Experts of a small language model.
Size: 15 layers, width 256, vocabulary 8192, 65.7M parameters.
Experts: 64 dReLU neurons an expert, a softmax router.
Training: a variant of SOAP for the experts, 429M tokens, 6548 steps.
Below are experts of layer 7 (counted from 0) of a mixture-of-experts language model. Rows are named router (the router's row for the expert), down (a neuron's output weights, with its number) and show model dimensions 0-255. Each number is 500 + 25 x the weight over its row's rms, rounded and kept within 0 to 999. Numbers have three digits each.
After each expert's rows: a language model's description of what the expert responds to; "comes before" lists some tokens at least twice as common just after its tokens as in all text. This comes from a sample of Wikipedia text that the model never trained on. Tokens count by the router's weight.

# expert 49
router:506476470487482485514504497527517482487487513473495522535466466491501528517499520521559504515559475505514463532515533530486468490494548501504530456503536518526497518500520503524502483507462529449463479506540454508461514504524506508513532478456493478497516538540450497513468498533476531549470543508521530526469498486508540543510476495517472507491534485476559494535495461486484494522501510476525506523515468489470516483489508485509513460496510456474503472541493528526472504503506536471508445462522488467508458529490465510493504524508495463488492503437483503450479510516496447512504495537487478534485531523453517503450461534482511514475491536505487500485499496531471501489518467496521504480496497461450516473527485513484524516510478514485505493488459503499511484535524439
down0:541533542502508460484519504502509491484502523509468522510475511505504486491459434534509482506469495469503500522500458470520487494485505527481471506530526519509449509516494502498513482508515507501504468534477487483461506508517466494542508489488519515550487467536532448491467489526466459439479508504500491484512511512541480454495520567501492494459520500494515488506498510510563501506506495515518521591522492504507497498490501510517504500551511504511544481507517520481500508558505495502475513504515513546449472504498491488505522552506510522513517495501521488497450463506511519458511508501446503524523467485440526495529486471515551474509486530549521495459516496524506535488529495517485488436454510490541474465504516509494510453489513498477522517512496514473449540472528483
down1:508524521472511497479504470507500471504450506496498566528533532524552506520520491482510545492490540505490515511507495520549525485476550474502471469521499508507516540509546513499476548476503532466487505483521458482533472501465498498482452511523468502536479505507508518521485535440491516478500477537472503503500499481490448499509516473543501518512444436498499508498479523486524476496491510460464468463541495534467522475519524512469525485473469469504504504485537491521535489521525488522513519530480472471491510475517445476545448495541506496547480472498533519523506517492530532505554503507488457520492522516524483508505476504468512464490468515505500540533495495499485495458530528492498527516521456510491504523511511472538525472519447488471498503511506520486491519478559475
down2:476488519520551477558466492542513501522502465492517555550531522525472527486507516527534525515507526500505485501541564513475523525529503495508513500535488461466485510540507529526553483476494518508474515487536488520472532482504487459448476457514530521523503480496496483536528515500493522468483508563491499502464517498510504505476507488494495510502468495530474501501494461513480496502506461493541472505450487489508514467465541491529502473447477483467479504492504491492485457527496448494526461508517443511535495515481469513543515476500470483479485534514469490508530522542502485511541499512475496491509473499530488542486508510493508471513520538482518525500496475463502459457578473492491541515479476490478498498525487533460513492471489497473504493464434487529503515490494506
down3:518480491494501487489469506504484556522500498488520444475489491501470547514520480495475539481472513521524475561517460511486499479488546514468538506501463501516499537528506464492454478503533484489518497446527526509491549495509515519530506510470503523477548505550521471490477493521485542533501474532496509513518465501514524517487488489508506482488463487514520486488505494466489500521487492470502519510538496517523515538502458515450516550459546529499508498468519541483515505487521526531503483486477538494513501552503490501504501459485521476516517480463533484518506507475540443421534494523484505501513471465496513506520495499540526509497478505554522513502458491530489500480457546470518522478509506507501484480491513470496518473517510524477553461517545485538536480474446546
down4:531498520508478484498488516497465459478518494442527493498474490502448534531502481436482476530494475490553476536529508502513517492452530547540519515466485581580520512495510520508516508507522516499467466496514489512491485488497502515513523497468492529502529507477511526440483514522484483527477519485536463517454511507470482511494484518500507514486518503472520550513483555470494533499510538492461493543529498489528511497489525497518509492524488470506459450500468479511499467500450541526500541486471481477479489480499487507466513487533508489505460525517512509521461462505525521454511479513500463505442533478490483460515480472518504517507527535461487505473521537488520528481494510527493517497503520514496543524458529516482449511471486520497532505512525484493503524499549497
down5:484509462471502505501493512486492479506427499503462486565476467506494505543490518484514576514467478534521511500500529489495522508525496508440477527502523517559514481511539507511471484500474478495502538485555520468506507501518488511443477504491511517471529526505496514501493538521517522460513514522513520510471539492505499553482509468461464494479519495527490486527469445518512477491521507482487483541512549504502479549514478461489513530533496499454457497481526520491496452465516532483484499522494477525472448513503468481538484500512500512510532519455512497487518512512501467522522475478474484530482485522509504511483476531500469476485509535465512513538473486476462480504478491485470562481486466509492567519539495474481494548497497484498478480446496474506506505476514537
down6:480521452476473526514521458508541519511503525487521531492525494537468499560487501506538499481502513500467498512497487527529517507511501547542463542525457497503521506541507488513450489514475549478494521508551546523510525477455477525508513443473470494532478502488463482494513523455485505483495487474519528472485519484500487513481476475471483458479494489489545511482465513523495481461454508524485528478501497517476529529522521474496486486562501470486513501447508474443485502503461531495549494488471521516484482483495512459495536478497500468494530501468531486513524472490488530512508504562476480512529505457516516553503489477528502460517495508498514515495472498487548482464483522541478527505550505504477493527462498494509514503517471503554485506537459476491473468479482466
down7:502499491522523544511500519465510525458498518510499490505537512503546508471532536490484497530459500516486481540516441512526522449517516487480476567514456475520505539535497512501497450501547475501478545547493516469471468504478502512489508502461485477492483460478488522497514513491505474506542461508491504524460533521497499465445516520484467506455530464511458473485519543527492465462514511491542477514515423501502498493548530496538510522476450518480491515471421538481470515512496472474475505478496478549510520510495489494496515495552474516499526474497490516502471485531503518539486484514528482502476507461494527494501558477498492547498478503508499531482523497480517534510502520485501514502462490508472500514511543493506472497497490485530492485505535484507505503451535482
Description: Year final digits. Last two digits of years after 19 or 20, in birth dates, seasons and events, such as 19|14, 20|19, 1999–20|00.
comes before: "–", ",", " |", ")", ")\n", "),"

# expert 5
router:505511499473532468485456529526521510488461508517500467534504489510502510489488518447524510470471497497493505546493485550535500505515491490538477480478477469512475473461536494458500482496546535519533471484513526476503499479508498480559468509466460513525465511524548493472542487498483502479502513562518488510478488513506527530488535490538503508490516494469527478515513541491519464484496516495526492462482494531515516504547516480501522511553520506518492549502481483494532482480509469525528494527528517502479488533492469498496482528460454499520507492473490498513530514487495498514524469477521528510492500526474497511506454485472426513505515518496478490492536486528503527529518481505526492495508472433505526538518470504481477427454525545516523567504492497458461552465519516
down0:545471471518515482479527485477477484508453503509450500511507460491522442507467478542525462473511508454470524477497495521516503477500495508499513447508494466513482489502538484483487513471502509541507470469523484489491531487545497538473539468519484502508519474478516527517501526494549490520503517475497458487468438519497482504514514489571473468501523526515541518482485466499511468501489527490484491512464495559514542503462517485510487554480529499494466538530509503498481501498509472489506514460498489498545515482505469509521526480472428515482506501489480507492509490513519484475492511472472516475454499462532505536462462507494543503506495557485457471483461539483477468509516506512488475500455492493484480500525493504504514503552496520524506557448484513506527510463475547
down1:534526539482487476510536501473470493529482510514496530516498522493501501505478493541525514510466501489500514496512543510515492471469490477511463421509530515524503489451480493519518463515469476512538479478469556471481463465499518507492490500504516482512553498504504539502481466542483484516564532493500532495501525473513533462523509525474457483551489524474517472549478537547464496511506536503532493501558527534516492443480456502447496495504449529480510484525510476515520512458479511542508501512528515494486473478551468521494504511494512492529521456487497521452458484537492527491499466527539486537480517440535496490522530499531499504498499493487499513488476518467487508537485493511473496515457507454489530503459501501476493467478484473496533530531489508502505507521493504
down2:507529541439500477485499519493540482484489478534516498517531512495502495497499478499500512471510527506445485513505486486492477505492488493488455543481539548493504474496522470502472495491463468514530509467504500447481505489501494423510475479529518473523458506502493513509494519532513519480521497478499520486507510444529505502492480520494477488494499480528507519501476502464455463488513501496529497505534507519470521545485525492499478505495530542522478495482473449513512532498512452522483474508512555493473490554506515491511530524532497541492550510514495478459555536471498488502484475529527490509504493501492524538514527469489553481531549469505484449566477544501478486498504479476484517523520533518522475462549488551457426495487461476479498489516525521513526530529513502
down3:462498468561523503527534516555513472480528499503538499493531517501543518453491485504505536496496507507545478501481495490517510503510512445502450511503510514500505505516454482475530542514497522498495498477464493462502480493512518519519496507452484476512500490524475493531530521507488536495456472473513445505496455476452495530526497506485511499465481538526489523518517509519493583481508488486494486555479498497497469485507536452473513471491524500504517502508486480491488495506480508518480508514482441475528514496505476485508545498513493488523510495530517501514485485485496518541539531490521434458483484536472502550513514445527516445476501516486530481523442480450464509468485539503516508452516478535521502501487505460521489499543490495550448521494537476485508534500503500
down4:539531496496515538476456551489514528472508512473503499486458525467483498482539553455434482492456487503510498477568457537548456504518480534505482513480523515493495489521512517546491494549497494483479500505488531497513484519516516559526480523525510503483523500526497490503522475529530465502523482467525522508502545495500536483497528451522506527495516504514518516478487489523511512511498509485490481479449470549514495508555535522541502482462507541467517502521495529555510493505536513524527544463471502500495434514511479478457465492483496521533473473495489492503479523512520495485491474532528513514491500490471518531485528461491465462513477534531511489487561482504531483529531489521457481530490505513508513488499510504509523493517526489485458483521511491522464510547505459
down5:504440514490574524527489481492475458503505510557509494531490503461512494476458519524501509505493498463496497502505484458491522520472522510506493545452498506550499533527512565526494511518494504523503452525465481472513496513502490507473491509498492474529488501501491501518517502495463488450512517460479477497488480508470509478517544492469521528500543461474489491517469470507515503494498501474496496499496461496493510453552511504467512547532504484491464485496472487518488494518524563520502525540483501477492504526566472447527486463488527512442497547548542552490473526515506461485522511502565511517535488470526487497488541515487515515496476510494472455491488495523522470475541474519515532495473472517491512526505478493485526519491509497485476534491514515498453471446517515
down6:498469525530585478506497477492513454493494486523475518518522461480510511493501423505481504486540512518526490522511441500502509488478535517504519528526498493491522473504547498488500487517544534430491541525509474547460534522488441503518462523462510509476486510503487482533490476510493516519526528522495453520523491518543529546522524517499501494472438444538467508482496509504499505518512553479463499509545514520500504488475471492497489495505519524493505483510497492450499517495501498517492497504493495484503477490524468514507501522518511520490533523545513513479521476479526490511520477495480500500528485540488492491439484441471482535471535518518492527519475512532530498518518472474524511522461524522522537463511512513489475499507490512548516475435523456474538517529502503
down7:475558522495491527478530510475523507520510515542470477471515480497461520510524481479504469517524497475510458457469519490510475530514523508486454498466501524481512513511507521485498490479497512522473497470529442466469490485513506523471496496534538465519505495487534525529468485522516520490513533477527478486495497458487513501515486532448514475485506495523536537513516475529442509508488492512503492532494511478477501516479480464501533495491525507540506475493489495521547514492504557497455470459495504542500497494521474496497492478522545473566476483516481534517508461529539499496449501514506546509501433458523503494505497519485535486488490519475495495522473507452476521530523462506544514528516494519498525484497515483461494571469563502542454470508525497502492464518468545
Description: Digits in numbers. Digit pieces inside numbers, especially zeros and round tens in tables, years, votes and percentages, such as 100.0, 1870, 200 m.
comes before: " |", ".", " |\n", "–", "%", ";"

# expert 52
router:543489506492511445474486499513555497497479535517513535517496482538458477534467512529520475491493510537493526502456499532486524482455458500513478526534503489446489512509541464481473488524523524485464513464485476536511532507557492486525460478519484493519522454507498493511470518496466532525530500484494517502514483488484485496520503531490535511521586530483512545508504520464490491456504492510478501517474484516477497489500516477494461482528503490524530504528468559515507498524512525492458477465502514470540474529476516480488510487494469505527520484499487496480462485520507506521495542533469513494536483471486550554503508501485495477503539503471517488496484543524465528487543524535518486513473524493485514505519451478480523503519475503492508485566458525550498559530481509
down0:479482486533513563491533527494484468527488551493522494507500488503480501476519497492520482539500475502523468531536511532566467501527497499531502465442525521515500489476519496535508469485489497498494530499568502547513498467492509493502530476513516512484522527518477486492510507529477465485508516530497519493497526482535451544520514566521482513491489490506530489495523421539508462513509460470486481508499472509496454486469498472468511477518522554457516470478467510518527486486500480534512513545452507491523476511520476485474457522487462473507521491495505517487525453524488459527505516485453501491514488490468479479502544534451541498505526471475477497494519469531511483502500508464487505479487497515480510502480439492479538521494439505489496478513523511508459484542473515
down1:504508473531474546535499520497486500508517521501498506528476527477531500518469504527496510462481539477495542469461476513563491484455461520505533512527507474481525508500577469539533485536529507509510487505520494479515519526482495511533522477476482461484495480534506503516512471498497515498525468495502451447456529471569526493522481511480470486481522519493500484530495475472486511494505488490518459471469547506502504516518506438498482510485471519515529511535467524493533541490481502499490525493528495547515487508511521502527494512526505472496504505514498510474495473511449508510475493508472509451508521443466530509460528504533490464459485513494517479516516454531522498470535512520532421461532469484512541465493489517521509517500453512494471517497481495446501505546502503
down2:513486492479483500477501499479517475494472536481501508472521462521519503568523486506514476515518442493463499496496501524484478452524484500488496519434497489563443498511482466483526529459496578508455539489491478488531465516488496461495519530550467499523527509509539516510499511505515497521498523486523517483496493510473532490512485513458491487512495509521548511500446503483434519530490488483524488504488497490477503498481496442466480494506477467495509490464505492498508525516447495483519500497466504531510482482507486516479456462503542482475457510518474515563461492541531540489515534468491529547500501501477509539518508524478542510526510439486537489485497551492492491475483503528478498498539516466493509512489523473496540545495502470512506458471476497480465510509507525
down3:470508515487520488506523492531530501501530468496459489533519489501522496495477473570463509437538542475461482481504496507523505484464510493518523505489481513499512515514465515470524507523495520507489523482525495499480507530452503496481491440469489453499492527508502484497505530491472486514523509504443527539490494516494505552512543520506515467500472464501485472545488466504462512524482491497502511521497482463489541561501507492486524500546518492498507486492493504492519547536518521485443483464500507547493507479510536492488497475464531509495514473505519533476463574491506446562501502543463556506470504520551519472512524515483514467470541508511502486486465494542531537472520468493523492514479499513466500544518484530493495513499492477452506503486500487527525504462541535
down4:433547500519465516503491475511481481536546500527515505495548529461506449526470475512513473497476482493532484500494461468528499520492530469520498488522489524550478505489514520512444504495454541490515502473454523503452519515550497490538493511474479511517489540515504490521501538494505482538497552494486496466460457508482532524487527476502500513529492520521522496501481496523514467483487494485493520515526484459504489542483506507528476483467507468499479484480529500524505444491559492510519501486519480494500524519505493525510472472441472523530498467457457499453521524507500469528452521488491510470465512531496430483470506469495489532471498526501507560480502516477473483528538491521482542534507469440465483524513490537506513507506501514482523511525528478485511485517491488
down5:488487497494563500532503513477503449504531520517509525546515535536542456486447504540499527581550498491511508531512531507462512464503459498502542487548554502486466516509542521487513506514506528466479537486528511483475471476515504501534506501514501491474532479500470465544508503530519480504496529485520519523483489465536499494463492517512469518480447486515526507487473501514461530522540476475468526511488506473523491486454530503471474517481514516524533501495508449507478482523488515519504493512528504519531513543518505502523462459519469491485502476496503521507467509454538497453493488507465496500503454576520508484478483519504547488519504480514456497476483534496521539455525471545504467479506494486490508528482474526484470485492521505482500519490555498488499501524506494
down6:492509502509510539488504488493487535508539535515427463528509491493514478498442507488506483519486484504511505503486479574516521477459450515494500540470530505480457522527500532505491497513500521524458501521518507482483497494499495485486540478504493534489531534482491487484556513479547493536531524500466506499469531513535473521494544490503450514488506482498488485478498506465522538535500462461504472471520482502541496527481496532476489501472507522526505516513495471494485483507542503502486540523491540516470475500528497534514493549526489516472461473528492507512510480491516502476504498515528507450467497518482494508533483485499465435474505472497491490521510556525515495567484532492502503434521432507500514513484487505483469455512514488533469507531575501512479552477509481
down7:495535486491501443481520502494499493484511460482490514544495501507503520527503524465534472500479526472453480505490513508560513445490467501508538550507493435572520505527474487538509524489509558492491489480515505525542556520499464505479517470490492514516498492478503495485522544446463508488523517514512500496510480528482525505488516531498499441485475509512522499483452499492491511496484475499533509489525483482488519479521520500479511526550542463526479482465501532511502524480471488486484515469489483526487477464502512481479530462499496452481533513482470494521512472483462505546484532518532503509489536473489509497448507502528534478477568462521510526496465505504497529449474490540527503474501533555534497494497441529463529503502509509500511523486514522495471511509508546
Description: Two-digit numbers. Standalone numbers like 10, 12, 29 in stats tables, dates, scores and yardages, such as a 10-yard touchdown or Oct 30.
comes before: " |", ".", "0", "–", ",", "th"

# expert 36
router:500488454447504483481550474503489481538488540501496511464502496482521474538461493512514478485519517495487498506541525507467510467482493524514531462504495508468496523504495539435491526493500517515508470443506541521490493483465500540532475487504497507546466500524500515480510540502510472490497484493508508492485521509505466479516552531523474469515526509460508534541481493503498462481455461511517490445481483506466446494503485506511529532498550514482461495508523527513527517489538520469461491509505497516510479495490484509482465503523500528445492489518494467492496538508512557530453499496489548490486466492484493469517469485535461492503516475496466531535463518515481515532489497539544536468525519539514478555522460482502536525520508561487503469517534511538529483512469486
down0:471487462463497494493485487498518503476482468491532515544484500482461478493499501522514484480535544512506488464494498500509535538531507552504469475500545549493522469505520517486457512500451482482497442548485497479480465508498542491439550489520504469494543497480536510518516479483501518510521507523528494478493505467511520487519546496466527436531531465500511492478481536477483511497497509466489559520489495497493512472495494460496491507505547456539472442473516510537493516548463530487512494492465495501537474496502457461532521512496511498473477485519523539503530530541489496489485534489517490503471498486506516511514494528494492492520485479563512517485490476468521484463485553490476509492543486445476476509513511485509491512502531486521484486516430459489497556514497485
down1:492517472517561489485471507492490521511478492503477494496498533475489529508490525529521505527512505489494481489503516506475503496501514487527529497503525531560519542514523506533516546514503482527551501460477529464520495443496479522441497495474496497495520533459479486516489515490454492516481481486503517533496491484485480483453486498540528529467523471472519472534558500472530490546473521507519486523480531535514480428488470504507544541467509493499495502530486494502497491550512509473484473486498471487507490507480475526468521497516542475502546523485493536534504517508495464539488519519455484483497461456526498501508502520521514517501492524442564511474504478481524504509490483452486544513526474533481500460507516478485491515436472547506569503501524482529537468493492472
down2:497474506503503491515507498498513536460513438502561504531532484501465489502471505517505491474538480504490524538455454541519480471515505502478522509462506558522507529523483491467589508498538477445492485499491477513506502500480466481487474484543529510488507493482512496499445485534486536509481494486470476511519503463493507512488487514525508498504436535562470523493474495492508513486476510492467502528508492491453516558438518526486466477458510454462542492516521480496525462491470525559474494502495515530496503504488498510531489470496503516547503548494522519501422563473512507471502505497492507514500471505499462492499505518505528525467500484535485493485488500489516464505545491528528501504466510458540496488529460507507486493514477488502504519478510496488531469473502488
down3:519511480456496520518542521516471479513502493530519490516504494498470472484544443480500494512535467488484495504462488489494544573510545524482513492479472487519520510518501522458524532511518447497503520515527485435519481472526510473496540484517501471499496515533500528491481473506511527473509502543511531541519491524461479485494481458465526502470499507526533481497535472469472500450429513556490480480561444475512453533524504528473498495470502522476491481533490504510486515490509509530486476545519535471492498515512470533534563510522489481503506495535491507466481485506515511482497508472491490472494517490477489486498461524492504464489482512482515520488550487480494431493517484540516489466510546508443470465486495500513494492500476500526499468530465470494538503492483514
down4:497507481487482471505497458498484551537508499538481466535468475515553561461475495519511539496527526518478493497509502479479438442520512540483462433479499532548482498489459461525490510537506477486547517498448498480445501546543533544513532450496498518522502489474487506522450509477508469479489501461490505537541472489474505499484509549506521510533505510492499530495517497521500515487502546499511465493495520505473487508497522513515491530497479514496465534484502551504476507467516501512512513519485459503483480513491487499430503483512479516519525498504489493496477509476531434490496467519485474518541510496500438528488486499527467498500514523496506517467511468514534488516469519501510488495492508506481514519557525522506484543498499443531496511498522534464532509479517500
down5:467498517513428507508517466526497446498506543505475490477496520469529477504506506465443498526481486521526519551507481482499536501491459468500491496484471485488479483520508463489521477499527495491519480467481497523514539490507508482490487495541514506459486542525526517500505451517492463505479504516537480491462469488494494519536485528569481487507524538465519473516545470515524468500487490493499452473510501521511510497525485495561495444494509527500425495467536524464508491503502499518517489516501480468499477502475495511503504449491470479499508459492516534507475519536469499483518510506480442480506503486524512537560532532520556518455500500523523467478531529496521521481513453519521476522461465492531469520533521536512510502490510516531493511498485557499552487499488490
down6:460483493471462467498527475495529512475468467499520536514510495506504544515510497461483459564491495472470520518499495524533493550562471483521542506521530528489489464461496508458513507495490519448495514487476474491489478448510457491503499439464492482474508526531546544521515530495508549503558550515518517498512495517466532518491499505512469477480530464523504519546481477519522492491499502515478491480490544516528523494491490471555508509485528508506488491500520512504521478479526515485495491500519516522486543492478502501515531483473493492526496465542510484497510456521480539478510489475487504475506547506498500468509488511511519483512476490469473525498496490447511513490533486493484469504444474512473519538493462505492500468476568499482436552552472473507534494479485519
down7:520540498525483512459466500534465481488499513469499515509468463522491477509476461524519510454470479538509503526514550518508528486508498519487532496522450521528483496526529488493577518565456504468526476472529519491489512481480485491504490493511522490496522523539499528526506492473519493519503472489533489487513527467456532488502514537499472479526492505500505520536461447476514530504446524514478444506480485491543478496479480519509529533470552471467445522474508465521457514526499483489510470527462481500511517500531484519508511506506492464451506487506488517480481514527522499506474530443512462481490476556475514491493490499539527500498565535507545504488499461512489488481531486511485473459522474465509493533521502489510491504465480500453499517526484503547500475465493498
Description: Quantifiers and clause links. Function words like all, both, some, that, whether, among, of and commas mid-sentence in narrative prose, as in doing all, stated that.
comes before: " the", " he", " it", " a", " she", " his"

# expert 30
router:547473512530495504458485496496534511516474524522502499495515547497538538530493522511484539475470538548493531499522501500485524517485491490476434503523482489474553483483473448516555476519497480497473527489514544483448500492487510472499486494528475475472503541483503530508527513466520489481500496535477509500482450465491514478512490510491484524521540520465501520504451482531478485493532519500537487499496510532479507485471473528490512451546506540505491515533482477504481498515508446520522497542492481485510471511480481516499454465482494535477497493509460507487515500528503459505517486467504518542519473556511465517533513451490525444490511511491531524505560539481505481482485523498466544515569499505478503514543484489519518487491518498527491516486443454489498512512470474
down1:513515455510519510513519537504522468505494516495441506473524528502498526479467517479486482454435521505543478458502494543534476519538462471473494490536496506527565503465497516519531441528515538491467498492481476513505496546497493465509528508469546552488496523505473513475476519514510522476465533453489441502523504474486485473516466503566525485527512486512497541509501476508452469525528547497493555480508502551466517489520524521527474501502472528507527487510516533493490487488495481515487491477517529498496506476456499527493478485515473496509481478557475525507520486528487476503470553496481518515489486486531488501512505516482550494510527522519508509523512514552470495511491534534440483497514487485491462489515506513499507468522503497510494510458488493500525508484460561
down2:511485482534476509487495457477515490492564496511474556476520495503488498511509487486503498508511487512485503485536504451476540510495431507467472517523449492514503488526544509518541516518463502443464499517485495475464514481501537446521467512446481498526527495505506487538530475460533562521499493496492515478497497492506464478519456491521490463495508463488478531530501463488468523519479527499504524523508446472542534485534534492495497478475523499507481477495503493526515532488486480514474480517479522531523496511509462470506503533545514452518498518476500459504504540502508475559507471479472455560486528509510502552517531515500505482512543465523493509492532457498500455520471509490521480530511474450489486506523547506475533523485470488463457520491485508494515480483505494
down3:504499508461504518489499478527511488514501485485496525464493518549502510470542462513508479489456512519486484508517480471507506514513540479464492485463533487504431512458472508480550477525507509505478514480526510480482493485500524546485518508489474532496526490493525509490458556484461516514516459466525521503514489497513452449489520489519521521541474563478497558525527486510501514532467510499541522497494536492521492448489486511507522440468533487495474504513480502530492503502495504583470502514499503521533470515474491511485459479534548487481515488487499540491448479477498477487531477522536452511457515465495485514525467471519520498451491501443499488493553489499479558530517518492504524531476488500467515503517482488523502501500503535486496512517536521538501506547535501
down4:476513492490511488522468506560496446538478496472501481517530495538549493498543573461480485472451557520479519492519504450479503498509488539542509456546517473496542450489483502551453524468505476485471503481476501503491482524530493492470540505520482498486513486465499481477520494487524497465530552493480505525490505474488512520484481527546512514505477510513496518508449499511510496507525505489495419473517502484511525480501511507549517502533531539508498499488505518490483515524540500490502512503528458506461523498507483515572469525498554479494492484493483502486480483524521495490505494483491539504506490496488484528522456467511499495499532496497506455460475501515469497557442489511448534543513502479510490506495501477526483462520511475507496482468553511529483532502508512
down5:501488443521516530460518505500527495498476463534507469559508511510495467488502580541519491433452498521509517496518486517511543512496472503476514533544500498480472506517500502501502497449493513477481529532530440477483472535503527498509514455469530469479534479468530485468492513493504481533480525484453484514469510532524455535524519482467526486530496502476478515467513492505520540510501444526509510475460470477505556512478501475482537554538481489522508472507486514474536513512497544503464485505533502515498519509461492499518490527473510528476510502486500464502449515479502469476495508496481513522513499515535493497509473503520501482528530445543496500502458510516485467516473474508485484520491482513467456508489520514442527502538494505540459471482534489492489494524489524
down6:515487481532538478467505466552493495529497478495492539481476514503492511485410550487548503516535502437462480517516566516495473496453493557525467485471500457505529509440518483497496499549503504483505506484520495527538514524513479499529543503501472503492505469496486492486514507486506492471511529440517510538491507512447505506536462513502512517527506557507539472549513513523506466537448473509524506478499531524482474471477509513517494473511494475470493506486484498495491447471486523476483509513522502498516515493488488491512519497498484506493497521536525564487492511533498552552515516513480517520510530514514498480511522506491500519511504495519503507480498507541487494489487509540494508494485554479506515515516474489531478468464513549468516452555506499475462528495458463
down7:472495503533477486498495471450517480471496499515492497505498495491473479451515529542445544517517510532484445471488498490513524492543515473490453503453536523527488459527481511498570500458457523495495526506548473518498481493531491472474469490524465496481531490504497519473471519526479482482515533556488460487508496537508500461496474520545472501500477496510538522486454496532526493500498490492516516501465495453543506518495482454491498465492482497498479516491545508503517451536518492508530508498490554512489527441510545495518488525466468510478478522482517503470544453499538503497539472525509517478455550505481491479533485430480475498490469510513502503491474522509535500514483495505505466492471453497506484524513471489472460469476492490490535484485506521490503496517468535
down8:524538542518510512495537481484508560469470534515515498449453468485547475482489535519496534501509504491505465550484517477542512562436484499493498473506497491515527523505500496496465490498523503514485448530517556495561504502565521523486463474503480474513478515499516528526505500531503472543507445512461488491510490508450515496446562524511510511517483521514507537481505532493504465478554553494511487520484531505536508526484529504518486473488462498506499506495498513525547501510508494479506470521501486457486524502471511509503476547485470498542490474452508476513505531482526507501493524512508504461453497486525506478472466487506504470479530504492483451486479493441491483480531492523493445476521518466499522505477473496491550472493485495503497479476510522500492490530496508
Description: Table cell separators. Pipe characters starting or separating table rows and cells, especially in chart positions, sports results and medal tables, plus Billboard, Density, Website.
comes before: " ", "|", " Total", " Best", " Gold", " —;"

# expert 59
router:497532460459516507504547494495488466527491498490504506475514525479460534525532519522548475509477513499479482480532559488482522489481508516550503479502498478494535497523497483499519525510513494449506524470513482508544487522488517465508550477516504487515506499483493480486496520500514503456530505466485467507492490484459480511473513545515497510505492502499528463531485534531489523507444549470562531520458514501485510512494466487509542516455479513481464535450507495510477514509525523535466495487485542517507496483520538500488495444530478484534506524447523482498502496499484487482497517494469500484473504475552501529525556518460460476527523558542448519475505491505486497528536491515525499523440555512505556512506518497494483507502472501506467517538518481473519470493533463
down0:500506458466460527509439492484487477524527450486475525490498486511519493458542453463513519472518479481506500531479521501525507536496470505528498569489483478539498516509510423560483532510473487489529502483498508507523492516467502500524509509542509494481466518516481514540492499541459466469477528519498496464484494522533489511502511527507458472526503507514483515513524472508460466518495554478467500523487500506491520553498465484502470489476518507495479476506484495532505558510504510552524473485479504526514467473530504479507455491516489481488529504549511470517541504475489541540481503416521484480522503527553451509497476500468481481469497520507528471520484488486470452531499490495498489494503530538522496484495487512488463528517499505509514493501525453487546480514483526
down1:496493516478520552541515473491512503487482494546530485444469501490466481496535529569442501529522515503439509501533518527494482477472489488498534534477524509488486495510507519477523504546536507519509525494540524491515494540488494477510512518549472504492492445516485485512519496499510480460517524524484522514499541518456482464534522540496525521477466519465508506466497486482488554498495475518553467531492476475463490516507500527483530498513473539466478520485474502473480524488471508521509550445502496437525498536507512510499507522503522473527513455478507493497471491475497472536514487537497528511483561517473468544486467473503492480498495480500496451485501540465502532472494485483528490473542496521521512454548522531509462475512516480525527489465473488512512510496491512
down2:505491479478502494468482490487505474526493500493514513498500492534440522535487480517516526525456497550530529486470501454520531477494480519513486499461495508513501465486433488504496484534509533538506447490506514496511509518463458506506465509508532485477551520506515477474484497488442449495466509478497484498465522421513462533481498527519489549521494462503449490537512472469502499557488524513517501486466509503544530514489513476484507504535496475521471505524471476496453508500483523511485499541511521479513487473526482510537536507508485475480468502499486485487516538506510476504529454545502471483503483490482477486540524513508490428533443484479497507461502494542498522509523500516484454487511510474477527516497470523452501535481539455531509523532488475518521523474529500
down3:496548491468465482488491504469516476504539502542535468529515529499464546488508477540517494492504514499494495464500524487486553536483534481556544477503476541498468512513541485504521502511492520490512493492519461517527487466474494447494496509505499503526489509478479509444489510539506533528508508489488500503482468458513518501501558476522518509516494484474559505466515527494489494530455514474540461483471498508488483519517437488451517502482501509500465514525485500495506514510533517534557486547485488504478496544485491490484468511514495505482490548499477490518486460485512529527496561516516507507475514498485537500470531487481462513509537537498501530537503480508502469498481485566493493517504462472498457553505521480526547460533500535447487539504463472496496481504451493
down4:565459529513494561529483502476506460506499518525454461519478505482531486489523500506478491513470482512503495501447509546515466550438487505457467490473447475488465510496520508471486509489484458502495510560518514542515467501474495544478492521477486505529496519498466494495538486447477490520503565509509501508555529473502535492505516499512483520512529500506483526483538533523530505497506501474543515490548546507513491507531535487563518520492472512501498502480511504470490490508469485506504521484522518505468480495553470506459518532501518511527523499504534495497499474497513507497493462478525523481564499474501479507510519499456512501500478492459532529489504521489528497500528548489541537509514440493505496475482502508529505479503489513558552489474495528454500518486509466
down5:485513526512479520480524508541490478505497490566535495547455461509496487493453495476485533503508419547527494499496520521450525508507480494527470477478514557488511503482498517479500503488540482485474487475515475540456493536482507515486518504497495487478449489512529486495512495528505474530479554519508527471500490526515466473498499487490491521518483495455495497437470513520479505555526514490500497468508475527538499452502512520479507503507499454477511501487525500470515535489473515511516502539507546493502515542470557504514498530526488529532476542432475505515509504467504514505493488481523514508506541495464494493500502479494546533464490480503482486460530528515492486481427512520498506548534507498534518509500497517494509504499469456489489452545498477439492524536482511
down6:482496462525470479477513469490480515485495473428507508485466459495508505551519556516514472519500494500515457504503523473486499511557540506492507500487521504550467543508530573549511508509495486463490484508563484539460511456507498517497492503497466496535467513516494512472481498520530532532459521519501500476525511520481504480519519478493500509509515502509540498556492457483499472486508449491501500505489487524495470533482518473491537521527507508489478485493476504435523492433486536504518522488499499517529483498531488473536509488482470466489515532537499473518512494554508508476521525495512469521512526536477528520486492459517516471471495495533512486545497492450504522527478502473534507518498485557479523514484504474567466479468529516490491531509525542468489516503524488
down7:513503503500481538466501474507514535502485488514495485469526487463507525525486514495530496549517515511525462509529470495478549488491522481533519500548473528510484525504492510477509496495482486472498522445503502549478528515505521527504534494522478483489481540498519526500523470530480483546503473517475541553512548502473545526531492519523517519472487490461495496464517505466455532536471444490469503507464489513459448491522505499497489481529525455457436449523482462492470482487519485467508523515501484507516483505480522472516513463532475482510524501471514482504497502461497473538500493479482484457433487509501524517486514465523528523476501494503552484523555495489496515524484482477583482475501522519512531515550497514465516468516511520514462520494487524518515478518495533
Description: Prepositions after verbs. Prepositions following verbs, participles and adjectives, especially in, for, on, at, as in known for, notorious for, on the floor.
comes before: " the", " a", " his", " its", " their", " her"